Experts of a small language model: 32 GELU neurons an expert.
Below are experts of layer 3 (counted from 0) of a mixture-of-experts language model. Rows are named router (the router's row for the expert), down (a neuron's output weights, with its number) and show model dimensions 0-127. Each number is 128 + 32 x the weight over its row's rms, rounded and kept within 0 to 255.
Before each expert's rows: a language model's description of what the expert responds to. This comes from a sample of Wikipedia text that the model never trained on.

# expert 1
Capital-letter word starts
router [169 117 150 136 150  82 161 161 114  92 183 158 118 118 135 119 100  97  76 156 144 149 134 178 113 201 150 117 168 107  96 136 176 112 128 103 162 138  87 102  95 175 161 154  98 136 173 148  90 166 135 122 103 160  89 101 107 190 174 117 160 116  74 159  71 116 109 129 164 108 155  97  87  78 103 134  99 146 197 186 181 161 152 135 103 157 106 108 183  92 119  98 160 166  97 101  83  99  93 141 110 177 139 121 147 143 166 103 150 119  69  94  94 144  98 118 144 173 160  74 115 173  95 127 128 106 152  94]
down0 [155 151 125 148  33 121 179  80 198 116  84  58 150 116  99 109 149 165 157 198 153  89 169 162 125 103 124 122 174 151 150 138 197 114 172  93 134 182 163 114 165 136 159 151  89  91  90 165 108 207 133 129 175 152 114 146 127 119 112 117 126 123  85 137 114 139  92 130 133 102  91 123 118 171  97 186 143 132 150 146  95 125 114 128  95 124 156  78 131 102 100 108 112 107 138 124 181  65 164 103 152 176 110 136 121 109 119 116 175 135  81 153 142 134  91  56 165 135 109 115 119 116 170 122 111 152  76 113]

# expert 57
Plural and final s
router [175 104 155  84 160 118 124 161 121 110 113 153 101 131 138 112 101  90  75 176 116 160 164 139 120 179 152 111 145  94  17 162 128  97 112 127 151 121 108 138  88 173 202 158 150 118 198 130  80 168 152  88  93 179 142 127 100 183 195 111 156 142  46 135 106 145 135 136 122 105 110 113 116 100  96 111 104 118 129 121 154 162 120 175 136 145 121 159 127 120 131 156 153 130 145 120 140  83 117 132  95 118 149  81 132 121 183 109 133 127 108  65  92 127 116 112 140 198 195 150 128 122 119  65 127  49 142 128]
down0 [149 117  82 133 152 172 104 131 139 156 112  81 136 122  67  60 132  84 171 167 152 156  91 133 103  93 163 184 123 108 116 158 115  93  80 193 116  73 147 138 122 105 155 119 125  95 123 139 110 118 138 140  79 130 167  93 157 139 114 165 161  92 126 188 167 131  73  81 177 142 149 166 159 200 154 103 142 175 127  68 177  93 131 143  81 127 173 105 153 149 129 128 160  68  91 182 198  97 159 125 122 110 130 140 104 146 118 153  98  50  99 131  99 112 140  81 108 152 128 147  93 131 140 124 115 179 123 111]

# expert 33
Latinate noun suffixes
router [136  93 172 165 200 112 133 141  97 113 191 139 139 101 171 144 107  89  79 163 107 155 122 181  81 177 132 100 144 110 115 138 138 115 123 103 151 156  74 113 133 179 150 152  76 134 135 146 107 223 163 124 115 186 104 104  78 145 145 160 182 157  48  95  75 139 120 147 137 138  67  66 110 125 126 160 105 203 151 132 122 197  93 139 125 114 153 138 121  90 135  82 145 178 123 134  78 128 145 135 151 153 169  95 183 144  99 118 147 104 133  92 119 128 112 101 130 138 155 103 146 176 113 101 134  99 131  98]
down2 [165 108 148 133 144 208 107 123 145 122 155 127 206 116 136 104 161 158 110 124 103  79 157 131 113  77 133  85 177  71 112  80 125 148  76  99 106 132 122 120 132 120  54 142 125 126 124 127 181 155 160 150 154  91 205 105 139 105  78 167 159  95  70 138 149  89 142 130  64 157 160 118 143 102 150 127 126  83 120 160 120 129 179  78 116 130  86 164  93 186 136 102 159 208  98 134 134 110 152  92 168 161 151  71 152 146 110 141 134  90 146  90  89 154 172 112 117 134 130 134 109 130 153 158  67  80 127 117]

# expert 48
Capital initial letters
router [164 115 147 140 149  78 161 158 114  90 181 158 113 121 136 118 102  95  77 154 150 153 141 176 108 198 146 123 170 104  94 138 172 119 126 112 155 135  89 102  98 171 162 155  98 137 172 143  88 170 135 122  96 158  83 104 109 193 173 117 162 105  75 159  74 119 109 129 165 104 157  97  87  77 100 130  92 144 197 183 176 159 151 142 101 156 110 110 183  88 123  96 157 167 100  99  82  95  94 140 112 174 138 122 142 146 168 102 149 118  67  95  97 144  91 118 146 173 160  74 106 171  96 128 121 108 151  89]
down4 [106  93 139  77  97 164 122 161 191  84 114 132 166 148 131 171  89 139 114 178 208 120 224 128 108 172 110 130  92  59 133 132 146 113 202 117 141 101  87 142 141 100 102 147 173 150 106  88 164 130 144 136 166 126 101 112 109 138 127  66 146 118 159 172  84 144  82 100 164 102 132 112 101 116 133 153 110 115 109 145 147 108 176 122  80 135 105  88 189 165 128 119 139 141 180 158 164  82 106 132 123 131  98 113  41 110 170 127 104 153 113  97 140 104 107 152 101 193 133  62 122 154 151 145 128  93 121 131]

# expert 40
Word-initial capital letters
router [167 116 145 143 147  84 161 158 115  93 182 159 112 125 140 120 104  97  80 162 141 155 136 178 107 197 144 121 171 105  88 134 176 118 126 105 159 138  88 103  93 175 161 153  95 140 173 140  87 165 134 121 100 158  86 105 109 190 176 120 163 110  74 154  68 116 110 131 167 105 153  98  91  82 104 134  94 142 193 187 179 161 151 140 102 154 106 105 179  90 119  98 161 167  94  99  84  93  94 137 107 175 135 123 144 146 165 102 153 117  72  95  92 145  97 119 147 171 159  69 112 176  95 123 126 109 151  89]
down0 [157 121 167 104 112 123 145 142 100 121 111 182 122 112 129 161 190 163 129 121 129 126 169 148 105  96 111 131 115 115 146 124  88 127 132 123  67 156 133 138  81 186 137 149 143 124 126 131 156 118 226  89 123 142  91 147 125 119 145 112 103 163 190 173 132 161  85  92 102 214 133 113 120 160  96 118 107 154 113 108 163 120 103 130 102  75 108 128 152  42 109 114 146  91 116  98 131 137 167  37 114 161 111 176  60  97 174 151 143 115 149 102 163 166 189 133 135  72  99 154 128 142 164  94 196 111  97 141]

# expert 37
C, H and connectors
router [170 114 144 136 149  78 161 161 116  93 181 158 113 121 139 117 105  98  79 154 150 152 134 175 111 198 146 120 170 104  97 135 176 117 129 111 162 137  86 106  92 180 160 153  94 140 174 141  91 171 137 126  97 161  84 107 111 191 176 124 161 107  75 161  71 116 106 128 162 105 153  98  90  77 102 136  98 146 195 184 179 157 149 140 100 159 107 105 184  94 117  94 161 165  98 101  82  95  94 140 113 175 137 125 143 148 166 103 150 117  70  99  93 145  99 120 147 168 163  69 112 171  94 126 123 108 151  92]
down0 [153 121 159  92 119  92  59 185 141 108 135 166 137 181 190  89 103 111  84 133 173 128 121 118 129 132 150  91 122  71 144 135 165 146 160 140 166 164 107 113 100 110 152 154 140 161  75 127 148 106 157 134 131  78 112 114  62 161  94 130 168 114  78 142 131 131 142 167 138 118 170 112  83 172 170 206 120 109 229 131 168 139 155 144 120 134 126  85  81 178 113 111  94 162  99 118 172  90 129 155 111  89 124 143 154 165  92 113 122 129 128  60 161 145  97 129  94 125 109 105 142 175 111 160 165  80 160  75]

# expert 34
Name-final an endings
router [ 92  60  96 127 159  87 139 156 134 101 146 119 159 109 127 159 110  78  50 163 111 141 105 172 115 152 158 138 144 115  72 199 120 139  80 128 120  96  65 136 119 163 158 200 143 107 164 138 108 153 182  87 104 153 165 107 108 189 154 152 206 160  78 160  86 118 114 121 171 104 115  95  85  95  73 122 108 138 155 128 123  97 145 153 102 162 108 100 150 111 125 135 115 190 120 133 114  73 106 129 133 170 144 171 113 126 162  97 139 125  69 126 139 157 109 101 160 155 230 115 141 134 142 113 152 126 127 130]
down0 [ 69 150  96 168 102  99 131 121 117 129 143 158 141  84 124 112 123 130 131  67 123 139 108 141 131 155 158 123 107 133 147 139 115 122  92  86 107 175 120 151 131 132 188 143 151  92  65 158  76 162 147 113 104 149 212  84  98 114  65 126  57 131 134 163 199 101 158 133 154 133 186 144 160 225 131 117 128 154 140 148 156 118 115 111 110 167 112 130 137  75 114 103 128 179  80 130 123  86 129 180 118 136 188  99 108 173  95 134  50 111 148 181 141 140 119 164 123  65 111 177  98 116 132 119 140  97  99  99]

# expert 44
Word-final name pieces
router [128  70 145 155 123  96 174 128  97 105 154 186 141  96 109  89  86 118 116 131 154 149 163 140  69 150 107 172 172  98  98 154 134  64 106 122 171 135 120 144 136 161 196 179 164 141 150 150 120 140 149  90 158 133 125  88 118 172 157 102 117 109  88 118 110 152 104 153 189 132  74  87 141 122 147 177 140 156 190 199 122 128 123 155 110 140  72  90 192 124 145  97 174 181 142  75  44 109 100 136  97 144 113 169 120 130 135  95 128  71  99 114 106 129  66 146 183 122 138 102 146 141 145 119 113  76 113 133]
down5 [158 121 109 132 146  50 156 176 146 210 152 107 167 114 141 164 123  77  79  97 157  59 144  94 132  88 147 143 145 173  77 159  79 153 121 140 148 136  68 113 100 183  97 122 115 117 160 108 132 138  98  94 201 120 150 103 125 167 169 115 174 188 143 144  65 143 141 104 131 104 124 102 134 189 120 100  71 117 113 143 115 156 123 168 122 119 136 169 106 119 167  94 113 122 140 119 116 105  86 143 163 123 147 154 123 133 141 153  85 189 112 119  93 106 164 145  61  68 147 191 148 138  91  89  98 142 120  97]

# expert 60
ow/ough and temporal words
router [124 124 151 117 144 115 122  87 134 119 183 143 124  92 148 102  95 140 130 134 132 155 127 133  64 127  95  97 132 121  49 165 168 129 101 164 148 145 122 135 146 152 193 140  92 143 150 137 121 153 199 122 123 189 141  98 116 121 138 142 178 144 146 140 121 151 131 153  92 120 122  98 109  75  95 170  89 105 175 144 175 149 133 131 156 145  57 128 168 102  94 131 195 146 130  78  77 126 121 136 153 154 170 105 172 119 167  77 103  74 101  80 120 188 136  35 207 132 151 109 105 164 111  75 115  82 113  99]
down2 [143  97 125 121 165 144 120 115 130  96 166 139 162 100 144 140  89 110  98 114 161 102 165 128  86 119  68 119 160 116 181 128  90 183  85  70 141 137 137 106 136 180 133 130 173 167 131 172 133 117  98 117 155 131 150  79 108  59 169 145 137 156 148  69 174 156 137 162  96 146 102 101 147 121 108  78 114  85  77 165 146  88 139  86 131 153  94 163 174 159 130 119 198 101 117  82 190  35 126 140 136 125 154  85 157 164 202 118 148 114  81 100  90 119 161 136 124 151 189 128 113 106 168 148 120 125 140  93]

# expert 14
Past-tense verb endings
router [154  98 174  98 135 132 147 123 115  81 139 139 120 131 109 120 105 128  79 140 166 157 174 149  81 159 138 111 187 172 120 116 144 182 107  83 132 123  96 140  88 163 230 161 151 175 134 138 116 138 172 140 136 160 136 119 135 124 155 138 130 138 117 191  66 172 136 159 100 102  98 101 114 102 102 180  81 109 182 109 141 183 132 158 137 124 107 127 143  78  79 135 148 190  87 121 134  70  93 154  63 139 139 160 133 115 192  84 156 104  99  92 116 137  73  75 153 145 114 127 118 112  56 100  96 110 171 127]
down5 [ 81 105 142  91 138 100 118 175 123 124 142  89 129  96 101  97 105  72 156 158  94  80  84 180  96 143 161 164 155  69 201 160 113 170 104 178 155 146 156 114 144 109 131 133 139 168 103 139 135  89 151  97 104 217 152 163 151  92 173 114  87 123 133 172 107 114  78  66 180 117 129  87 143 181 149 159 109 158 124 157 141 147 124 116 114 156 163 125 125 105 151 113 112 116 108  83 125  74 120 101 139 151 122  85  87 101 117 105 102 153 153  72  84 146 172  68 151 148 168 145 132 197 140 148 126 193 106 121]

# expert 23
Leading digit 2
router [174 104 131 120 121 124 133 127 148  82 202 148 138 128 164 117 121 126  99 144 154 112 130 152 105 175 113 103 158 107 108 122 149 166  83 117 132 135 106  73 122 149 127 125 110 163 204 165  20 209 159 105 131 147 104 128  86 137 102 130 116 123 129 131  93 162 117 139 123 102 138 100  51  72 133 152  85 165 184 117 181 163 167 139 126 150  86 120 163  89 149 121 155 158 123  95  68 116 114 128  82 124 132 153 122 164 143 113 152 156  94  93 135 150 124 108 187 146 136 119 194 171 141  94 124  91 143  32]
down0 [125 113  78  97 108 103 205 123 117 135 140 133 120 115 143  85 101 181  67 120 169  87 175 121  93 147 141  94  99 111  60 164 191 131 112 115 108 123 147 143 193  59  89 155 106 136 156 119 130 112 154 143 120 138 154  81  99  75 116 165 137 141 179 110 109 198  85 188 134  98 145 132  56  83 168 138 182 147 140 103 117 189 124 130 157 133  99 153 147 105 128 115 163 195 125 154  82  88  88 109  90 121 155 116 155 143 115 148 148 134 136 101 164 140 148 151 100 113 148 142 144 141  33 135 135 116 111  98]

# expert 38
Table dashes and numbers
router [171 117 146 137 145  79 158 159 112  90 184 157 118 121 137 119 101  96  78 158 149 151 137 179 107 196 144 123 175 102  96 136 174 116 126 108 160 136  90 110  91 169 165 151 100 138 173 142  95 166 134 125 102 159  86 104 108 189 170 118 160 114  72 159  73 117 107 127 163 107 155  97  84  78 105 134  96 144 193 184 181 164 148 135 100 159 109 103 183  88 117  99 158 168  98 100  80  94  93 141 111 180 136 123 143 144 168 103 150 119  70  93  91 142  98 116 145 179 156  73 113 171  89 126 126 108 150  89]
down0 [130  54  47 118 100 124 115 126 164 129 114 168 101 155  88 131 133  28 145 162 107 133  86 104 116 140 162 122 108 138  93 199 160 170 171 186 111 158 126  97 131 152 122  80 107 104 152 128 185 176 161  94 140 146 137  73 127 115 159 169  92 126 162 113  79 171 166 126  83 162 137 130 129 115  16 161 104 113 122 152 140 168  92 138 122 148 109 143 140 140 106 103 134 128 114 100  86 173 153 130 163 143 136 122  97 136  82 135 168 100 122  78 193  94 158 120 130 109  96 120 157 104  93  97 109 139 140  97]

# expert 16
ack/ick/ock and sports
router [126 123 124 156 121 110 188 116 109 125 222 159 123 126 150 163 149 163 105 114 125 153 132 117 101 138 155 143 128 148  95 134 132 177 133 141 174 113  97 134  74 155 167 154 107 128 172 155 105 145  82  56 165 169  94 104 117 179 221 125 141  79  95 124  79 119 131 202 115  75 119 110  62 128 103 138  85 136 186 127 138 120  97 161 114 172  72 102 138 103 148  63 150 130 107 161  67 120 115 148 112 142 145 108  86 155 151 126 139 148 100 114  81 188  82 153 144 115 141 107 138 132  75  90 163 119 171 107]
down5 [147 106 119 112 212  94  96 118 125 134  74 165 107 135 137 168 118  88  87  98 128 106 121 157 119 122 112 121 175 110 118 157  49 139 173 212  94 153 129 144  80  78 137 160 130 183 127 105  68 146 119 158 102 169 127 122 143  75  88 160 130 166 117 127 151 111  78 147  85  89 176 151 152 177  67 143 101 141 124 113 161 106 142 115 175 112 183 191 116  93  95 145 129 185 114  98 116 131 138  85 101  98  88 113  80 160 135 177 132 179 156 129 122 145 136 118 166 103 140  95 115 133 133 160 174 148  87  76]

# expert 30
Digits and s in tables
router [170 117 144 143 149  77 159 158 112  90 181 153 112 123 143 115  99 100  76 154 146 151 136 173 105 199 149 124 172 105  94 137 178 118 124 109 163 141  88 109  95 176 168 153  93 136 172 146  90 168 137 123  99 161  88 107 110 194 171 121 163 112  73 156  75 112 106 132 165 106 154  94  93  78 105 131  97 145 192 183 176 160 150 140 104 157 107 107 181  93 119  96 161 170  96 104  77  93  92 139 115 179 135 128 136 142 167 111 156 121  68  95  96 145  99 115 147 176 157  74 111 171  91 128 125 111 154  90]
down1 [ 93 114 204 182 164  15  93 166 124  71  76 150 138 156 129 107 101 156  86 130  93 172 143 155 128 179 122 123 154 192  76 163 192 117 162 129 181 126 162 156 104 112 125 166 139 119 117 109 146 148 144 159 180  68 129  52 109 133 120 134  95 168 152 100 158 152 102 179 120 117 152 132 129 121  72 157 157 114 105 128 161 111  95 121  85 167  95  98 148 115 108 157  78  99 137 136 134 131 127 113 139 105 152  70 145 126 124  88  63 127 125 102  82 143  88 114 133 131 130 162  98 110 129 157 120 124 174 114]

# expert 54
Dates and place names
router [167 115 139 142 149  79 160 157 116  91 184 159 115 116 142 116 103  93  76 154 148 150 136 172 108 196 143 124 172 107  92 135 178 115 126 108 160 135  88 105  92 168 165 155 101 138 174 145  90 165 135 120 100 158  85 104 109 194 176 117 162 109  75 158  70 119 106 127 161 104 154  97  90  77 103 133 103 146 193 183 177 161 150 140 100 154 107 105 181  93 123  97 165 170  98 101  83  96  90 144 116 177 139 128 142 142 166 103 152 117  69  94  89 143  95 115 147 172 157  72 111 171  92 128 129 106 152  89]
down3 [137  95 233 155  84 127 132  91 163  86 184 143 134 181  98  94 137 138 119 117 130 184  86 125 135 125 159 150 138  85  89 113 144 207 129 174 114 155  88 141 110 112 130  73 120 172 115  78  94 191 167 152 105 104 155 112 155 184 118 123  67 133 132  84 167  89 129 150 143 120 156 139 152 145 139 187 132  96 128 167  76 166 109 105 107 108 154  98 133 102  91 109 154 104 131 131  89 110  73 140  98 133 148 130 137 155 184 111 101 173 145 116 134  67 120 125 141 111  96 182 102  82 167 155  99  75 114 102]

# expert 31
Middle digits in numbers
router [148 120 127 150 156 107 156 148 151  87 153 125 115 112 132 126 144 117 107 106 147 155  95 152  86 157 122 138 210 125 122 145 151 180 164 138 107 110 120 118 111 168 172 173 104 185 157 143 101 135 115 113 103 169 105 109 112 197 160 132 143 138 101 140 136 113  87 121 138 107 127 130  76  88  87 125  59 167 170 242 164 179 124 141  99 110  78 137 203 108 117 110 196 166 117 139  72 139 101 135 129 152 125 101 123 142 150  80  95 149  68  83 128 104 110 110 131 180 163 120  91 155  49 101 138 127 160  87]
down8 [ 75  92  99  97 136 130 123 133 162 153 200 170 125 125 140 165 103 123 119  94 154 117 130  91  83 140 119 145 116  98  97 148 218 129 152  74 112 115 137  98 148 180 132 166 105 158 104  76 135 181  91 144  94 148 158 148  90 133 112 167  83 163 130  75 162 119 132 125 124 155 159 124  70 164 177 129  96 132 138  98 160 130  90 145 153 103  47 151 150 101  82 139  74  80 119 138 118 173 123 106 148 145 126 106 165 136 157 128 179 141  49 110 184 192 135 163 166 109 100  79 102 139 142 182 148 159 134 114]

# expert 10
Mid-word ak, m, res
router [129 129 139 111 143  97 185 125 116  55 183 178 142 155 111 101  90 129 117 112 150 128 127 208  91 113 130 140 186 110  83 217 143 134  93 128 155  63 112  65  87 159 162 131 139 149 125 142 120 106 128 116 129 164 147 111  76 166 130 137 160 124 115 167 128 119 110 128  92 106 151 124  50 127 121 172 113 151 206 169 162 170 151 138 105 146 120 153 119  94 139 120 105 148 104 148  81 128 116 155 141 114 164 118  76 192 157 116 105 128  56 133  98 150 110  53 154 182 140 112  73 148  88 151 104 137 122 154]
down2 [109 126 153 104 100 140 109  86 106 170 102 134 168 169 126 131  95  76 151 150 147 166 128 157 127 199 118 121  83 113 135  52  66 124 129 158  99 157 137 167 102  94 162 166 133 187 111 168 159  89 158 112  85 119 100  68 153 182 149  93 130 184  98 173  94  89 179 115 128 116 152  93 140 106  91 123 137  99 142 137 114 145 155 123 136  99 131 124 126 144 121 132 146  95 189  82 140 173 157  30 106 147  92 215 172 111 183 147 113 177 121 159 116 123 116 132  91 156 125 124  96 162  94  90 149 138 109 140]

# expert 25
The letter d
router [209 118 117 128 116 145 164 121 147  44 157 148 136 129 159  83 147 116 130 145 111 173 162 114  98 160 145 103 102 114 147 175 122 120 153 128 125 105 105  72 140 159 148 173 136 152 150 126 100 171 151 114 105 156  91 102 125 164 173 142 169 119  59 131  99  92 108 130 151 115 153  69 118  89  92 127  98 152 111 192 181 150 152 188 107 149  72 111 159 135 158 116 145 133  98 152  30  97 135 162  80 101 127 135 112 135 210 108 152 107  83 107 143 145  78  93 179 159 147  89  84 134 133 136  93 139 174 101]
down5 [ 48 116 132 135 121 154 111 100 101 149 135 115  90 138 142 136 114 100 149 115 125 137 185 173 112 122 161 122 172 132 142 122  99 152 140 116  96 123 114 108 171  83 144 138 132  69 154 165 146 132  97 123 197 133 139  97 133 160 114 110 167 151  87 105 130 105 184 152 132  99 134 136 123  90 116 119 141 184  83 163  74 142  60 106 156 116 233 205  91 106 129  94 161 160 126  67  91 140  97 107 161  95 153 173 140 145 159  88 103  94 158 127 151  94  97 126  81 121 139  66 115 101 134 151 186 180 193 115]

# expert 5
Word-medial -ot/-et pieces
router [181 111  95 147 109  85 155 105 103 114 151 169 115 122 189 161 106 117 140 141 134 164 132 144 122 160 100 113 101 142 108 124 176 147 135  96 167 117 120  70  99 154 170 131 111  91 156 134 102 146 130 151  86 231 103 112 131 167 176 145 129 145 128 130 136 118  72 134 151 125 132  88  53 138 101 166  76 152 170 119 108 174 137 144 112 173 147  74 141  77 149 133 164 176  94 155 107  78 103 203 110 132 146 159 133 145 161 100 119 127 118  71  88 128 118 122 137 211 149 108  86 179 103 129  92 144 135  44]
down0 [ 95 143 111  99  98 117 135 120  61 126  79  97 142 170 161 111 157 191 135 155 165 153 143 215 135 115 153 143 137 128 148 106 145 148 141  91 131 108 190  78 122 163 136 153  82  54 177  75 116 113 123  68 123 104 139 110 138 170 112 106 136  86  85 139 182 178 144 104 109 123  91 177 121  94  67 174 147 173 156 102  67 110 179 129 161 127 148 125 155 102  97 211 158 144 128 156 171 102 134 127 110 119 136 111  85 145 130 131  87  83 148 134 148  69 159 130 133 129  94  71 125 114 125 102 166 112 171 122]

# expert 26
Final -ing suffix
router [148  87 179 105 189  80 186 114 141 103 143 155 161 100 135 150 123 108  86 131 145 178 133 132  99 168 169 147 184 142  80 151 181 166 172 114 151 139  45 107 136 161 165 164 159 163 204 148 117 136 155  98 109 174 118 107 119 125 176 142 136 104 133 117  38 177 112 194 137  94  96 102 130 113 112 149 106 129 163 131 178 153 122 138  80 148 129 101 142  66 109  48 153 135 136 111 132 103 117 139  98 111 147  93 125 137 172 128 130 152  98  74 143 145  49 116  86 115 113 100 142 102 114 101 107 143 131 123]
down7 [ 97 167 116 117 143 167 136 149  77  88 143 111 129 108 113 123 114 194 145  84 132 136 109 126 100 148  92 102 117 127 147 200 123 120 117 150 179  97 103 156  80 109 132 116 140  73 175 121 155  91 134  94 123 114  78 129  86 131 121 147 158 114 106 140 162  98 160 124 107 128  55 114 133 170  79 153 132 156 107 156  99 118 157  14 162 157 149 186  82 178 129  91 137 172 106 130 123 117 119 173  92 159 161 164 159 127 111  67 123 149 121 130  87 208 159 135  98 149 183 145  80 200 134 120 140 163 104 126]

# expert 21
Noun endings and nouns
router [139  78 168 189 132 103 218 127  80 106 179 131 121 134 107 148 123 117 117 153  96 166 127 171 112 141 126 119 144 176  82 137 137  86 126 107 138 151  59 100  69 134 141 186  69 143 161 155  98 140 155 112 141 162 116 132  88 150 127 140 131 108  68 128  47 105 166  75 151 120 148 108 124 112 126 191 135 174 164 144 169 198 127 142 152 114 110 120 170  94 104 119 131 143 132 143  43 124  36 129 117 172 159  89 120 138 140 123 131 133 128 110  85 160 123 111 164 133 117 129 139 195 121 115 139 115 147  77]
down7 [160 124 145 124 204 144 114 126 144 134 154  78 164  89 170 107 109 109 131 138 197 150  74 151 111 130 144 164 142  98 172 131  75 157 134  69 117 107  78  83 100 146  56 128 156 171  71 189 142 133  92 133 122 134 140 133 111 189 126  68 150 111 109  83 142  93 159 140 155 150 113 178  97 195  78 114 111 161 124  52 142 115 119 131  86 101 141 111 166 171 176 146 151  47 150 136  66 156 164 154 128  99 146 133 102 118  93 133  93 114 135 118  86 108 150 139 128 104 157 135 168 134 158 119 105 119 123 178]

# expert 52
Mid-word un/ul syllables
router [126  99 127 191 129  87 189 109 159  51 133 140 154 208 145 109 156 100  37 107 136 153 122 133  79 152 147 143 103 148 117 178 164 154 134 124 137 102  80 119 104 189 147 182 147 110 170 121 118 156 137  95 141 100 165 109 122 216 115 157 204 104  91 208 106 129 102 146 112 132 129 115  85 128  96 148  72 138 151 194 128 132 192 164 136 162 111  76 111 136  98 120 123 129 118 108  83  61 129 158 126 145 140 149 134 145 113 124 109 141  93 127 100 109  93 108 132 159 160 125 138 121 108 115 152 131 159  86]
down2 [152 108 183 178 125 148 118  97 147 127  93 124 147 137  91 144 142  47 145 122 130  81 107 161 106  98 167 195 109 115 196  99  84  85 126 109 170  73 165  93  89 144 113 136 126 191 177 160  99 131 157 172 152 114  94 132 128  88 167 160 133 133  85 156 132 152 146 128  64  84  49 113 144  99 146  81 112 170 183  83  96 213  87 135  97 120 175 124 151 104 139 132 115 152  90  96 110 136  79  68 148 124 168 122 159 131 123 130 117 130 149  99 141 117 111 117 110 154 175 140 126 105 142 146  83 157 163 133]

# expert 22
oc and ee pieces
router [111  89 162 177 131 139 121 138  94  70 127 144 112  74 172 122 129 104 117 127 169 151 168 161  63 182 138  76 209 149 123 194 169 100 192 102 133 121 144 108 136 127 123 144 114 157 177 180  63 137 151 158 147 177  76  73 141 151 147 152 129 133 103 139 119  91 113 131 133 159 128 108  83 156 117 134  55 146 172 133 134 143 124 145 117 121 128 124 125  66  88 115 144 144 113 162 130 106 127 171 119 113 112 141 139 130 139  93 115 149  73  64 111  96 145 109 222 166 158  49 150 137 106 108 143  93 146  92]
down0 [130 111 117 136 128 163 114  58 116 179 140 153 200 179  72  81 170 137 131 142 161 164 131  63  80 126 111 190 136  98  98  75  95 120 130 136  84 107 142 116  93 121 115 141 145 162 122 134 110 157 134  98 127 140 107 128  70 119 102 142 107  84 204 155 184  56 182 113 135 106 146 211  93  71 142 155 128 138 172 154 143 129 120 121 124 129 117  86 109 102 123 132 139 120  65 123 132 122 124 143 121 141  92 152 133 136 145 148 148  71 161 112 132 178 116 129 106 135  98 180 210 114  93  92 198 143 149 123]

# expert 56
Syllable el
router [145 135 100 130 171 144 150 148 142 104 195 118 138 140 135 106 120 102  83 147 121 118 123 113  99 147 130 131 162 108  77 168 176 121 143  78 139 111 155 144 115 141 159 197 106 112 108 149  62 159 147  87 134 148 125 105 125 130 174 140 142 119  90 137  68 107  96 128 141  74 117  93 122  41 103 173  94 139 158 165 192 167 118 167 119 152 145 147 154 157 173 122 186 146  87 109 119  74 103 128 142 165 175 154 177 147 152  32 133 177 128  49 139 165  78  75 107 164 107 101 156 137 121 131 125 112 133  81]
down2 [110  74 129 136 136 118  97 169 114  55 101 109  66 128  97  76 135 147 132 166 130 136 127 129 165 150 115 136  91 137 110 159 155 140 144 169  76  99 107 101 119 193 132 123 152  92 122 127 114 161 147 151 120  95 171 152 143 152 155 202  99 139 116 165 131 158 149  85 182  65 135 201  96 150  92 137 122 138 189  79 146 121 147 131 133 127 128 157 135 139  90 144  53  61 164 147 110 201 106  91  88 140  89 139 100 116 127 186 140 105 118 195 149 124 168  64 170 121 149 154  73 118 102 133 134 148 117  96]

# expert 46
Determiners and adjective endings
router [123 121 195 156 148  84 136 174 113 112 171 212 126 166 105 128 139  84  89 126 137 192 134 141 131 149 174  73 161 132  88 125 123 128 143  89 161 120 103 120 118 149 131 148 129 127 134 135 116 131 159  69  63 142 139 114 127 156 132 153 104  71 129 166 111 121  88 137 126  92 157 105 107  61 124 174 124 185 142 172 205 154 115 125 129 149  88  91 111  79 152 128 158 117 125 126 106 131 105 158 145 135 187 180 127 127 152 134 166 102  46 125 122  97  60  95 116 125 141 124 127 168 122  58 181 163 173  69]
down0 [148 154 110 128 169 138 101 157 111  90 149 145 148  95 141 161 140 129 161 152 145 126 120 173 109  93  72 139 157 171 110  83 125  96  89 132 113 157 163 128 109 166 170 131 107  86 137 106 146 137  72 165 139 148 120 191 107  94  93 142 204  95 152 170 101 150 179 124 142 126 105  77  80 135 147 128 117  98  89 127 115  93 155 147 139 156 224 144 121 101 136 112 112 147 139 116 169  86 118 136 115 140 152 101 164 135  76 195 115 195 165 136 135  83 119 120  81 164  60  88  81  98  95 161 109  37 108 151]